python train.py --n_layer=12 --d_model=192 --n_experts=128 --experts_per_token=4 --d_expert=64 --d_shared_expert=128 --activation="tanh_gelu" --moe_layers=[0, 1, 2, 3, 4, 5, 6, 7, 8, 9, 10, 11] --router_score="softmax" --normalize_top_k=true --routed_scale=1.0 --balance_loss=0.00384 --balance_bias=false --router_cosine_scale=20.0 --init_std_router=0.0107 --lr_router=0.00066 --vocab_size=16384 --norm="layernorm" --norm_eps=1e-05 --tie_embeddings=false --optimizer="soap_variant" --lr=0.00466 --beta1=0.95 --beta2=0.95 --batch_tokens=65536 --seq_len=1024 --train_tokens=263800000 --steps=4026 --dataset="wikipedia_en"
Below are experts of layer 4 (counted from 0) of a mixture-of-experts language model. Rows are named router (the router's row for the expert), up (a neuron's input weights, with its number), down (a neuron's output weights, with its number) and show model dimensions 144-191. Each number is 128 + 32 x the weight over its row's rms, rounded and kept within 0 to 255. Numbers have three digits each.
After each expert's rows: a language model's description of what the expert responds to. This comes from a sample of Wikipedia text that the model never trained on.

# expert 41
router:103147117116092148124170114088091101118216133134144159136128062144147111201116091109136136112146079126063129077024123129138057151225068132110058
up0:130107157121089158097132139093146095110129097104101182176104049142151131125093198158132130105143185156180135073120084148158142180090164109146096
down0:066089159156094122035071094093139127158127105121115182144114154114136120127132192090146196132109074173134156158103117105106107090142152103131106
up1:071130129099146125179129162103108154082174164123112172149101083111143145158091112160177179129122102105136103134123171131192112107115100120147109
down1:112122108128110158139124145127175171186071103107099083109150157116198106178115100134160064122125140065159160164097113140129107135103115111148154
up2:178086118154122139116084143123079104174126182199064117121088144169115097084129097192111162159160121151093106132147115099172116090160122085088122
down2:195127094104140185098065158146081148145153130155144184130129190119135107123170097146091190120110129121106071127096135068091183103141122086168151
up3:127166157106137127103196113146091156099117149083156122117089132184144083118099125112161092158170130124174129089101128124122210132123148137118164
down3:100104108154125074136178144051130160061059108156129124109152112185156128115096129169102108138114116145174129111150129090157141177147169108098057
up4:021102142147084128120132174084097139107088152163136103094163153177183124163106115031166169113159123137082114102070103149142074180139166117114092
down4:171169114117130100170115115180156173126109136128077129131187109161130215114108093128130134107111186132138105101172150126128119105106119179122056
up5:131112154058161130139176154193127036146076121156123153118062091098086130132151104151129107160144112100186104093106101149112145158176116068134141
down5:109169167116112080113169126124162076111196126129108111126150150153085148121072168110142113140142102128098069156092170170167159122076119116110149
up6:131095109121107148095115135141098061111065147103126213133148125141087157109176117171198129153120078067105125122136139126095156151148107067102170
down6:110127123143111076091128086128088112122156152169120095111101117131164096078107084114092186134197177119130115163157088177161143116114144083071084
up7:149132119135127125125138108113129091127124154145122141116182115134066145124112180152118168109127131118094104134115094159027130096103171163144130
down7:163116112120120135118122153121129131101122155115036102152163088126114126167079140107181181114149167185207204126133100127121111136116126079116147
up8:195144112120156116133151126131166087106152033124148163116114146068113125134115151131138091125101147110115115135081186135164156133099063126154095
down8:125101081164116122116112135159148125106125110113090157115105087135101107129111084115093154150116124126124043143097106131155108178098030147093184
Description: Ranking and award words. Nouns for rank, awards and counting in sports and chart text, such as number, Year, top, points, each, week.

# expert 5
router:124129141112130124137150140114079136144149137124098111126067065192181120137116147135098109152113097111058104116051081151119158150118141132100147
up0:158133114122134107162076195106132105153149124124081072150150159145128145136130113116158119117138137163128159163112146136077133120149125185106152
down0:116169153187123138081060130174127126057128182165138152153102104173111071070088124047118089145119148145147110167122121113115166126101122170164193
up1:104100130117133145081144150101081136115156113150175129126147166147165126128124139134136189106158128096178147099126164139161069153094091069183125
down1:170148121091182103122112134178120148141134166141115116113133100112144142070068113163163143176096061123154056122111111081120168139046150103086105
up2:151125111117118118041135175160133142115132106071163145158113197152140103120115138134138220082147106113130119204174142135134167128159121112069169
down2:150105170121186173122116139158100085097172133108140122109056124072095090137134156103133113069110139202114133134165100091091208183165194105110141
up3:154140141114109135114127141139128161145136152142173146131116152210129143154118112164092097101135161186123093127155124096128125096134103087185057
down3:122152138131155080111124138171118200148162157140144182080079151087135142175115162151068163139103127086093079085117157150184058130097151119144108
up4:068116092089192116096168139109117095161138111113115129179162140128158162098124151119131072123126142124092090100143115138133173195080104136138076
down4:083181092158148128202144124089146155145093136128137177073165109126192133076149137166154123086113098106101119108127094153133133177080138142114107
up5:119180150117176097108148163145069101168118133154136130111154106113128109094174146095168134077118148110080126122159129124114141140142132061152076
down5:124149108127123131100169135151120107131145147197103098145163081142115103131184143067111133175190166206102196072108136110118101175113202059170189
up6:164096020145139144082129131125126120074151130139101120143123097092104143129146115136088104131170144142147090131091142144144088127141122143170123
down6:157091166115138116151112108155123137150203153063127130141126194068130087168162077120192115161124166198081129136152062090093133148115148125161089
up7:118150218203098137097106097069118169159145146171114133125150130130171139130123160094116171154106132155121116165178134119086071046126122160167139
down7:165119119095107169118130144110147101173156071163184061159081151136137104102141118122165123048109103135145178147122101136077097120097163091154148
up8:135166069215140122154147142128127080158141140130104178117115173120168148140128115057129150108113138137124137113136144116135132132138106103124133
down8:186054135168156172148065097077176146104083063143064135137123112095138145158153123152210185101215098101161145117167066147105134121110184058157123
Description: Foreign name endings. Middle and final pieces of non-English surnames and place names, such as -owski, -sson, -ía, -and, Ludog-or-ets.

# expert 33
router:164118097110106121134139121117089148045100106136119039123151218148098125127136111134108140118122102045100068164034158116127116238103117089132091
up1:086079152178070109132101182142118076137177097152173090123113124058052112122119129158160211069108081075124127130131135138094135192103116073181148
down1:146141103085154207098159042130119101139121116074088160114123105182186149148154129103103128151150172191079170130142139101092109099116153154145141
up2:185120089154102077140134145160117112114156135124070101151084082122137129090105096133132129061130147109166125145066149125160115136103126160098144
down2:109093166134146158132127126159056088083112113188107097150143175166072139175153141117136135164089128177089127154141134108031180089106085130125151
up3:111174123106151159130146033171131172134066135140100170083128193101135161119153118173156053105130139148134170098151139103121150140109130115170171
down3:124135106121165121149146122103115141100129187231132110193130110130177114149115131126037111135137130172140135157122114085125103086136161192070120
up4:121070130093109112077121158158165060128172098162154144177102148136133103094116117144141079165175161112168104168151094147189088084094136090088190
down4:118159129132108146174133108069107198106146152146091149036096099174115138155121075137130127127077177139095175129084134145112116145169061102170120
up5:058134115125111131156188109157173025139113123140099101149142150161120071145152204154157119125107157152144109121145091146166153146159100094137099
down5:136105112171144079081112113131150134235115131129098052123115194165131082160115161172144139094173150101167103137088147130146084175127092104143116
up6:105106104151110159087083150156115091155160148166151100093116156116164152112161158140108119082125102161151110135077064181149134160094134119147191
down6:147073131104099114174122096113096114192114103079117112137101098085176114177139101121139111104128149108145158132166141115109054138052093070125142
up7:183149139155140137128088074160143136178157152163095134136103096150142148072148119102144225183117139147080125154096127097135118061156074136177126
down7:097145156120141140137089123144109126161163161083114115146123174122107190115096089162109131127091196124112157108144113086171112135150112153157140
up8:155153039149132141165135073116159101090130077160156168194134135131181133127098171159094164106163156125155115132134108091154140075175122109066135
down8:161122108156108095111127135129135100122181202112131094119146149132124148172153113124116107144136102185146144130029128121117144120155032177124129
up9:102132122105095172139104105136081088139071092105140108165150108145116168150185096200097123182192032146061144125159119119112098045117112155151154
down9:092082152115118117142201166160111175106132166121123221124080168189131168125078149087079152159140115096161081105126144076088155123142139135157142
Description: Commas. Commas in lists and after clauses or place names (instability, and; London, Windsor), including commas joined to brackets or quotes.

# expert 6
router:128122148070092110144139138174122121147124111109141120116119196143179105136135106117112106116106130149135129106011116084135143156127155129132104
up1:151085062094145118190088166100150141122183148101145153170120158117100085105122131111171111070094087118156103169099147106152083160148120145149100
down1:082111099109128076107084179121156130069105136162145107112110124120106219111179188156119111148104111077118127144105107172076121153140172124129116
up2:141128150146105150123114136082098100120079133097133088163105147124119127121110115159149144094088096112168124101093057116165185143099084122133163
down2:115076112109137172123178102111145122079180117146156128095139094159213160156097086150157077159151081069128139102146104097076148113113142105194113
up3:152175173136186184084136091095180155147126172126189160112032133089139140185119122150115101122148124153150088084139140114104114070133083184172091
down3:140097136136095130083147208103174121125132130159189199148147146143127083119074122150064047170161163105125154161124156183134140131186158206135135
up4:054115147120134110099147164151142124112140144134133089123129114112068081144118121132133143226104109097116144133157139123072180159094074146132135
down4:090136150114155129163143099162150130155178131161122104156083110136093127165141151136150105096125084175120146068133152081111105134132086125150050
up5:098116175119093151134170134179118098151090139089140120188093189149128090127120122097139093115060086097101102184079096159149153158110133146123129
down5:160086087121143133105104133106123183142071118166196193164135072131210131128159104173129083166113079048065125142144168086095183132120097145179129
up6:140063098182133110119123097178138107069115103145131112154097112061115140090110116149097179133123138170109201158100126117150103129134175154166135
down6:110141119135125123190130148160145112106095137122111099171199122124133133065096089123120076107114090108142129158089183104114090103140134114164162
up7:172132146140083151142130130097145120146136148078153114091108160167084163123110138081111118146150142141055149099120136118080165064144127209181180
down7:170133112118055133101127162154161131150122150149137123080081094114114092176160168140142079129171139121155104161108164194100166128132102122068143
up8:123127080163139082197057109174116114114162117137152150120154094102164123151148139106120120159119158056104070166122141089121138127084132121147159
down8:124099107132130137140110165096111180128052144108094143154152167085123197117151115147139117159143136157168039165096146069144150118209123184188130
up9:132148112149138104092114131099169107173079175090154111108041133171162118106105121169135116127134139118083141107148150124097121077156140081175167
down9:123114192102093124153095199168159172070117118104152203103127111128105158089146165119232172090131082143134103130152122122138133051157123164163128
Description: Table row starts. The pipe opening a new table row after a line break, mostly in election, sports and results tables, such as header rows.

# expert 31
router:123129134152135118115115126166149124196066102117133131137091136055147100146103120157106155101114096145168126088135112145119125118121126111142114
up0:126168108138101158110133126145086090114110106137120140096125130148132130153101162131137121091129185105163100129063131113159117088116115147190116
down0:142131108128078131158192145077101164108167138132171191123115078083143090091118134134125172098165145157122093151099126114115112087126062122128155
up1:148113114115094107117108074164147128114146073109106206167159132146153077081124143108102120094020111116156145102141157118176121167129109067069133
down1:114108080078124156142132111114162108121161102167139112113148179079177128132113108150108163112110105110148159103155092170187157233181183120121090
up2:159112111116171107064120144106107119061097126086082091130101177143130107138175143199100102052172136109134146184134158125170119068115114124096149
down2:142178133149115138165131107124128139161107178093116084093092136156134117097216118092141089147116120141126122155179072096142128165116141104110164
up3:112149180173155185085066105121128137154128132159127200087121199180170117202114164144143170108177156120113124144084106118087131174121055162152125
down3:115136115087137093097091114173126129162162139133092131142156137158048086134101115160129138173191087164157117152186090142133139079189141147165102
up4:067098125126111097167117096152068048108158098111110090147172131131139095124156150086104119178172097129100107145147122073168170122112035102131134
down4:070149105131058128145183209139107139162100104142127152080126097117120155107123108117114115128158133096075111121075110093186127121157038159151132
up5:087085124137186074113134164151096084153133150136110241142087167156102105109140207114111110114154127113152102083124137119133147193177042114127164
down5:105136099098174140107143164101071181162113114119068183164109150156140171112076112141134157089163085120171155104120073106097079085113124123150145
up6:174049049094102132149073137187134085110061148092060156146135136095137172103151103137132179138151107170122142128118163174132097080092081150159107
down6:157139082094156120113199145144114194148105101167118065199100111140159124162095084095107110133154126117172094159185105146087107189122168167127151
up7:126130089121181133130067083111187114131101110128131130123120095097142144116155177146095170148108095140088155124146136162069101076055132144169150
down7:157151158143127148141167124158139129080108158157045165102105124085145162158107186116154089084106096105138133121092151145088170124129105088132180
up8:194117151077084099143148111135176097170108154146112179165100163090166097136088152159150130120161146177080073126150104139136146060153135157131168
down8:154098128125130142090127091115140096120135061119129100172114130103100165116141111097098139194147121127132092166081156128125138118120118111085125
Description: Place and life nouns. Nouns for places, dwellings and life events in geographic or biographical text, plus born and located: home, city, village, building, life, household.

# expert 57
router:149126108124114124142145109134091136144160114117109071137120089178234136128139168122127169078035177132066160133169115143135168125098123106157139
up0:146109069102136125118125146098124095064113125077118202110114165118144116063104160157092088163123147203140110113083101083166126092067134101132120
down0:094199117164099137141162111120101135117201097161127145119129138139174122103155180170102150065090157115159137093123118134157135118146148114092184
up1:156114112110194142112171111093175155078159113130102058151094137155112149114089143085110168031095112130156133162157152121169123172096137120136150
down1:181111116142139176137164149148131145148166121156144169133123101120153126112137147137063136168108101145096121147059090057140110096139124057123120
up2:146105085136176081094095144134107184148094155151146058199125149166160084113125094116108157099102094102150103150095138076121129104130127147112102
down2:160106078167149140107126049091111099132083125121117148112083118137112156140101165091115103093148136125142134123086093174140126076208198095130125
up3:103124147096094128082110104093089124170111078158151246116139132193198164140178160095168110136147130124106107095113082112140108148175081136145097
down3:065149133145118105135093178109140181125120144182114142083165167145108181150105096094143128082148092098136070095145130156122097181140117100142116
up4:095091092189117048144106084138136146153122125140126122120132162164118139097103172112100120097133087099129144179138138151183168137106098102142121
down4:117117157129131142189070131149095117177156082110149160090128159118151147112148131142101140168125134113096117141169135062129118074034104080158155
up5:068094164076143125157139109178153057152128104100114177139141045118111150131143097140072128086102143133146142145117114124111162149171069140115107
down5:142077040172115138118178145102127097183151193118112092164146084092108142171118104106117151152147133107136188163108146159124109185160110125090140
up6:140103142164139092128139091156140069111138110182070210138098116114132124074154151102180209110110091139083111118072117131135125140119146078140171
down6:127099153156054156149087151126138113070104085182148158129142077104116082141123106147156151071133143184115138140163172164127185120094072186108154
up7:154193124099147148103100155082117141090147111127121136180095161126070165098155161149124103175120146176076132125151102178092206054163125115147085
down7:130120100150172162108150107173149147080126144180117126122208126109109158103129158109149123064147092146103179151128122176175093106146132059119170
up8:115104108126183152156074108142115146157127123162092112166091098115171111166103162126137113134177173172138104130179117160192141091124140124125053
down8:105172104104125110205140140150128134210157165138066148179151186133076130148071092172135146157130138157067115146151123131139149105189124111127108
Description: Word-initial pieces. First pieces of words split by the tokenizer, often after quotes or brackets (ad in adherents, adapt; s in suspect), plus Succeeded in infoboxes.

# expert 23
router:179189100128093129144116087159126142052165105134133131112124205074125145157168028110125147108153109153169143170089125117162095102123135125141102
up1:182125065128169132135153153159155164160151093119113090143125163125088097118191137089135118114118083090158125175079199159136133161167149107146104
down1:143092113124139159153151154130125142137141177079128086130071135107114130148184117060110107122159125104153141155135191143138125146101113091176104
up2:130114134118095185087159172131160154138065135093128138117064178127074138081166129220155118143131090154123149117116143122196131143122145072103115
down2:119134159158101119135143115135108088071158125078148113087114099111135143141094137077058153140139112084155130162188062097096144153106143113150166
up3:169169165124114152052118152115182120140137107141092171062072117110220099127106137117127106093159113154184099103170183143157132123164077122133098
down3:165169124099149058126183183095081091070093103164187186142112126127112106197120114155117103093137121135148111185118165126114147110162134163099127
up4:079151138128136080109106097125169165142094162156151101160105178121145175115172144130143066170139081138116091131131130092155085144005165117119082
down4:090145127103154092142147163108125120079114125087119165070152074117134100107162149140174159128161090074077094138071137109180154110081105128114120
up5:127146062153138128117176137178136051131101085132112144160137171161087125105167145146142115089077150106181109142132103094110102168137106071126119
down5:147178111132188124171160154191125080116114186121143218218067192117120136114161137074142061157116097089124124118128146114117093084119104120158130
up6:103067109108180131106121103114072138084081066097145121132163135081139121095092105130146118154083120158139069129158142144146113146143145136158190
down6:092139115117093099157080093179061101188104130043140096123200138069091117090134128137119070095093151133200118125130095139160099148134125105161181
up7:168108175070093171072069124144115165104110114129162099110106123146109134105186156082140177139119162118101122147135123161081182078126135148151210
down7:142149139156109121134100135128135118097133228101110095100056114124148123145108127153145103123148073076178158151126157195142164174112156170117171
up8:138101101086120163170123081097136107112114126081148177121115096109099094180143137118122110222187163147141096106066149100143141082168138107185087
down8:084092142159118143104111169107130116149112068121157133209133098090134159093149164163153118176155145126096073131100189105173125085205028127130116
up9:165106099126150145107103081147156156150105128086128093136126105157106180061130131134135109164186095162088153104169099112142116060135100076203180
down9:134179180170098110151115217139151153107180136124119186117137152149123148143105161129138161112073104131131102098128071161188117113115127132119108
Description: List and row starts. Line-initial hyphen bullets and pipes that begin list items and table rows, often right after section headings.

# expert 49
router:117113150090078132134111093137127142077095125089112128131139202138061130121127097133139136094151105050141127161069137089162133102132098135117090
up0:114159160118150065143142148131066148159197138143096115178205148157111163148161158139071082143141132158146091161131132082149117094105103149109106
down0:097105130166122126120151169148156079150104128084179113142059140131086109083122115142162154124107117078172127148124133141073162176164161160114137
up1:140064065085103121076172150126105122114096094096152110160112150053131071108125125085154136095068124089124126119136161117134156149078074119181154
down1:154108034100158181169086177091098115132131144063152144108125130138204130164132150129156170081124157120150098096063113157125150140109085104117085
up2:126114069068139119130101148080080131112113079097102094138099223112089112120186130113159144139178118127131117116128183117157086035126096074109140
down2:128141172113112160153127102132069135100115109116147149120153114115171095088084158150146140161070196102123156093116098170078175157131160189110148
up3:140156104133107134118166116074152128123093145135113177101131134121142081149121167168128115162140133133148120179128162086090153182104102133144098
down3:165137173128138097155115125123119185087133055138181141135140116156182133161118134115135154120152143061148156066069121097094093150166192153078131
up4:135108108115107140144123143094132066130112045157126140134083176117117100128096168127114095115138101059170082135158145092160138099086104139137055
down4:115184111145134129168134141170176136121117146157165139097092116105105061175095158153115156111148135136159144152109146124099143207157148176075077
up5:099092107181132147105143133126122041120076131144113163136138162129079118110117146137146131098095120175105137123116143170139111196103118077136150
down5:120140074134188124090196192179167099178079151183096151121079117151085143147163126159155132096144127169146131097139146137160097103082111078144115
up6:125075077144138082138122107179163107086137133157132136089098158114164108097077143111062136121114107138089117113085143112143146123112065162111146
down6:086113136125122112125096116157124204134158117166125144106123151112065131083143141160133185120098121118124124142110073175143097170151117089124119
up7:111130215127173099118096176133102202129154158159174085097110124088100047075117112117119125095119149156136083170151147054087130116095135127130204
down7:136163123125128098111132102117132220162133167114161117168111119162081102078137130159120220098151105151194130157102068134107118187113091049170155
up8:162123087089116105210119152149138122141085168105162148152123127153144226064182159045150117101129167107079069107115145113185170077177112144183175
down8:179106136141121106137051170114129119076146179077130144180196105159090213112090123089068172143116154112127121104074145142103068152134075086195129
Description: As and including. Words introducing roles, comparisons or examples, mostly as after a comma or such/known/served, plus including, like, both, became.

# expert 42
router:173168129135156129130187102155116146108107130124069102133121188119121168166124096132071194147126141095161126140099096084129069154073089187119079
up0:126138111111061121127134120102100135185087188138115147076123154153149126112175079107093148087185171086110123158119152059092140151133118173192133
down0:141153144126089124123172108103084100063121127148143142152156077125114200093106141110143139160110135126183116112136094148112205229134144131067147
up1:100083110100170127087127172108137167105167120142097091126176128118158074148101135123122212068129121097169081183170142132106179141135174068212113
down1:161038110139111151146132095104145134131119129136202121059109127097166066163161116137177160141121120120163143122082142108155192158089245114073162
up2:125107125120143181097145169115115149124135144125134041108108166122131139099117111142116059096141139126158130112107099119160127070039056105125165
down2:151135083105179090109142117106115054173200159114156154101116168126138144135122170142146109114156087126121102114100091137064118134089122122185182
up3:138154114123112153103180135075072117164119178181166130077152130137132105163122097164148109097173145130108116137158130067067141118122138144145106
down3:102124079094123088162160142097155121158161053105127168103126125117115136177082103152141151192111114086139140150116160175124131147088130156128145
up4:069151081106188182086097056112148115135071099125148120137116095095157134095153126069121101144091142105121122136172129074113120134141107173128149
down4:134155098116166151170139070156168103079113111124130109156159132132163060075124111140109110151145120102107072124131155063118115137085142131164111
up5:158107098079144135169119177163095112164106182115128139184069122173118135085114185140124118140128087117165090132200133120166112157122090125162130
down5:140122137102111158122112125198117135161114200091100150154132168123095182082092165102178164119138136198077110122181130133162098158147033131150130
up6:070128101127072107126099142100165079115082165116144205188122105055112202134183129149080091071078115177168136166141150117127111134103144175128115
down6:142079097176078154151127132180118127170106098167117078076145152177161044117156160125195118163196127067145089115133116120110146154101140087090096
up7:145143143141082125139120116117083138109116113126111119130075115074095197101162112132162145158154109138109104153079081143055166056119131139149151
down7:145136184120133101136134106155200095142123130142151094122098197113164158089108100142140106134131118124183170096116142095140143127196127161192124
up8:140114115099169138142127129108166094138089069107116192184115120148140155100146152086125050164129140144158058098154141103150107145150027141146145
down8:150127181096188164127137135107138133152129064127121131165144068130116165106131118132081203127141130137085198122159138119138118137138094115147119
Description: Auxiliary and copular verbs. Verbs like was, is, were, had, has right after a sentence subject in prose, such as "objective was".

# expert 2
router:107122147137138127140099133122098133146122131049119061126164158127097095105149057118176196096148081111131204107137142099169102169136122159145105
up0:165078147122169160102086130089092158149135139112126224084125070128129121108109109128125078149086178167078157110159177105144140206154131075168105
down0:137110130124084094097125062183079138051066120116080112171117074136140120087126113137115123108133127152147117070118156103077109130132093120153119
up1:122132127050134091148107157139146114132096134117092120101155112159119092142127094086092124083113141103138172152151138139193151131100138165153104
down1:188164153112146111095107128092094099150167128097169067066133168180133137073135126153061142154123114143118183133055097159129139161069174083146079
up2:205130104156079148104142100146089192103125111140105102121093124192167130119175152144109102176134106194137159094142069121142189172113102105150154
down2:131181090131148140052155121140131185058150127146133095088082076184196106107080179105121169133148120200118057144136122151112207119119119124094164
up3:143158163102103130116155099093131209121142165106137177120159165171165210091135111177181164131090122186189137156161132121164161085097133134188077
down3:090144128116122111097092086130104185130136093093066158114072169123104115137062141127086067159107102175075094095122158151105114124168180132127184
up4:109091078129181152092133137169090091087125106173096069162083199097136131092138092088122134146157060133091111101142088070121116111112108159108129
down4:143191106161126061156118144084124149109078102069139135121118106099100077125121099133101130147107089151111131126170125142119137199103072133132157
up5:112108109090149131132154136171082107166142137129090160171122152091174143118087126142128142106083095105160161171116142150161128189155086082136136
down5:153148118115136142131151134093140115211135158096074093124161147095101105079141175097160106075161125166179103149098141077141118131086163142040093
up6:156107051165121116110141132102140114127066158143106161117101095101136102097079137113115096069133143169031076143106163142087120156137149112174168
down6:093140147111177122117133126137135140180142117151104086166075115089102099138090105161144093107131102151191028131146119134104134179151197077113148
up7:192167059135109090174134125162123100182116166093150128108152114100103111156125150105145184113118170192157096155105101110105121091162164129152132
down7:141120126109072161121172117142104108098167159150109135134150128131085134163150110119100139192129140201117133121145114162119110124126095191183149
up8:194141148136134116186156098133180172124136151136147229178125116149145112120083147119117119106110186157097086093111078133128180120082114134135069
down8:131173098113162189105076119191133154094129145088114151232109100114094152185070159148131132088125125183088126139087171098133115059088093056164104
Description: Topic head nouns. Common nouns after the, a or his naming the main activity or institution, especially sports and media: game, club, film, series, election.

# expert 46
router:144085085117115140129138139153232126160148129125122064109132151045060110144105129144096137085080125167160122157121174092118114206063128140151170
up0:159073075111069098171128168102151147130108174150104152128134148171075143093124159171178139111105051143165084099107085164106114184131088140120092
down0:111168051125139141135092098126120170118133192154107153160127141142168125122138098052149146101060095136062114079113161097134110136131170096149127
up1:102099080150095063139107104120134127120176127177112064156127131135163159148109148140096190096101082098114152160126148068121105156108134126135142
down1:158101089077160121137131126098143106127117140159149136109102107116131107122121170127212076149114165107095176037112094172159119111171113093131140
up2:161098108109145137132089092085115112101104159141175068082082140170145144083086112152108148119138077105124082158112118122169147120091120129109164
down2:138162108094206111136097085134093105103139122095155161102134124141119178123149111131193171128135193136173103149155135159118108124125081137154141
up3:160082163122133191134184127061152149100136148144199175133177068114183060153125188128119122108179125157114097122126124066139119112148036129099164
down3:134178106154176114163106082116092097150112153173135127127095118143093139150146144100153082133097082163089125124169099163158094170100144134115111
up4:129040093126132145075086170113159044079114085111132206151108154159128113171118120129101097149126128063092100122089117096129097138102167126107100
down4:125133219121166138094189149182124160114109115079140057142116111117166114176179105198115177113138158120175123103140156121082133141154080039147051
up5:047094128173177136076152171149125088119167091105122183113133092116086088062097132138116138143093095095127103198167097132094136146128115117136096
down5:125098122085103134123131098150078145074075069157116169098169098138174065138126130141112161151140154096111131120132194138144181173192130105084239
up6:125099104075113212169105167138095137045124108075104204154065071102115140089145172183124157138074137127130112102116167175163122136134046146104109
down6:103155130127133100190172104143185160166097142161157152148129110128148145089105141099114140123142094135111130076166068140094122122099118111110158
up7:143150168107138082092164121158132115147118181121137155108106129126142072102108146116143163098066131173145107134200115101014144125180143104160169
down7:180067097053141140072139160171101128110125161127140179166089113171147132135126109123159095178196152153160147129220129151120148164144133090153166
up8:147115127158206152182135156075147139136118108137096188113128115143083141074148158045145124108163128122141056099173137132144132148112125127131105
down8:092117100118137085090112103110156132156112098125149129153092143138091167141127173175108191094128137175183129125134165146126075142126067115193134
Description: Final digits of numbers. Single digits, usually the last digit of a year after 201 or 192, also highway numbers, volume numbers and decimals.

# expert 37
router:169126162141132124140155146140126146189083126206078163102143142139142151131122057139141134116091146130057148125103086124096158130142153114119138
up0:099148122124154082119122123090087087190090090124149215110182138098161135109100187164127093130086154133129117174076123154098136115090097136124141
down0:159142179105124135093137077202128144103120077084095127166149198106166124103135126134118156158100076058176109117119119102127075081124161128097104
up1:122166121099161146203135125156165106171155137171145098110125141137089120116070157117082118111122109084152155179127092165078148159074152155144087
down1:142159078167154147119134157083119153113209146146181133116110074121148179154079133147173160104094145181171115118103128166170117143172132087105094
up2:161141145136133121151149119102210125081113134152106112131124140210120119112078133166145128107109182166193086221147106108147174132110102137096117
down2:132162137107133131150141141159142068177136206156163128146149130075137177090137146104090087196131099168092090159068109106167074133126147058081136
up3:135133175114163158111102122175123177133099074163128198117140123145142147076148164119100116082162218126119090161112077119150144154136058117130228
down3:183102133140135069152183104126111140131103145153119102102164188100100128216076126163125091131108131150165144097072106156127176104143143131084113
up4:109138150116130124077129156149160059160156112127092090050134186142094084114090128134138087143126162105111181117089149133142090180087095178144125
down4:083159089094081090119146163066116166047112158129135119188179110091146124131087041144167189129096103109111067171120185145155115119171066116169095
up5:139119156084166103152127156137100119147136099120135115140093165108141121146139162084157076109120139127146144135141130167116096201135118108141092
down5:182155159133122054165177127148173129152166194131182113081143148187079096169089122155158150065108149146140113155129165143151121082108102092115140
up6:107115078097084150115072109135129123106095140087105125168177097052122119141110191146115161131108164121147129185148168127092122110160118091071171
down6:101118108111155148120180216107187165091139183146079113132070116164207116057141185085100132119088150169093148096129166139150141150156119095118184
up7:149131182156101106055101123096139087166109091133120136104143110145105154116161108118137168164129146147121073119141086109136172153163145188142193
down7:130182142125119136190100138120135118122083082129099105123057075130178174123104193163176111080146160086173133133151102131076132117076098179103118
up8:151149139198158114183133048149108167130146206121112151148123103115140115153120116158121169158135165110099120118059124158123147053153093155133094
down8:138180137131176148135163122126162185089095114142115136163133121161120104121157117111155170114096179044085124076083112094089121150138084149116118
Description: From and date digits. The preposition from (also between, into, around), plus final year digits and aged in Born/Died infobox dates, as in stepped down from, 1945 (aged.

# expert 0
router:102131077139086131131117105076116142120129138079147141120162160180158130096108133135092114128122180173130065114120141142114093120150061099147160
up0:100124133167057158128070129157138079150137131140099119148124145148200154126135075106128120106146170104109079098117146111148185109173061133184149
down0:175074142186108099056172165153147151151169096125085160146095114099102106149077113112170164142141111147129092069112149082117097116126143114111139
up1:142070140131120157104095110129126087059142088101140110157118159102103064127165144114124167115121142169129114121108147117120109100093054098182090
down1:177130108138138113047139117172138148164109155126117102157128179115147087124077132169123089107189152118088132162106101151142148157141152081157108
up2:160154106092126142139094117065124149095116074110100101135106190144086127085102126127108136126058166118165101144108134087151085070104037102103171
down2:155113195125114104145089180146105171124130165130119165152066153161127131112089142086126055089209115094086106163196142101104130099163138159112142
up3:157111121141149120093143092075153123142123043130172185155099158134180042163154120115169117130125123133152112130128135057153157146128083200162099
down3:163115160143149071121145120081097217110086057106176110151155103154106108090180133127053160109080118118113165139114178142103059136122160160095134
up4:110105085149142135136104101132180144098107130119133099116107169168101107121104118120175180140131133143081118129086165127116093141133081066126081
down4:134152106077140160119148098089089180091155134180104164096100045205107110149124114181128104151200180165089111127172140113107163079115071122159133
up5:073175105097095124079155136181068057153125122137088132190143170149087135078108165123154164042104158157158145180110132171128120120160104128099134
down5:139175093112115148108166157119127133092158120145119132188100067094087106112104110124094111128080175110065097127081117131162111162088150107124149
up6:081087152146088135119113087172055107103161155103130137173163141128091131124135139075131076105125158126070111132110135146174154118169116132153159
down6:147142087071158120122063065144128128201114126116090111157089151051134151128198088110130101109190095123131176159140214155099129094147104094101097
up7:154151156093119151119131126082164148139152190132176141158157125117137102044144175134178190170123117137150153146181204121081109094137142136132229
down7:095157098115162108115074106178115138093159175154112110125084114127151104169149093174179157101160125101133108170072128073095111067129134156129192
up8:160156106116159117158183135141125127095150148162146149122115093182126118128068159121093123143073185136146150107121154151171181119131065081227143
down8:139167117137147126113091106154111148129143128152145139149139133115121173145100119171184130111134173103107152126148149158155123110149077123094155
Description: Mid-word letter fragments. Short letter pieces inside names and rare words, right after a capital start, such as Pr-iv-ilege, Sw-ind-on, seroton-in.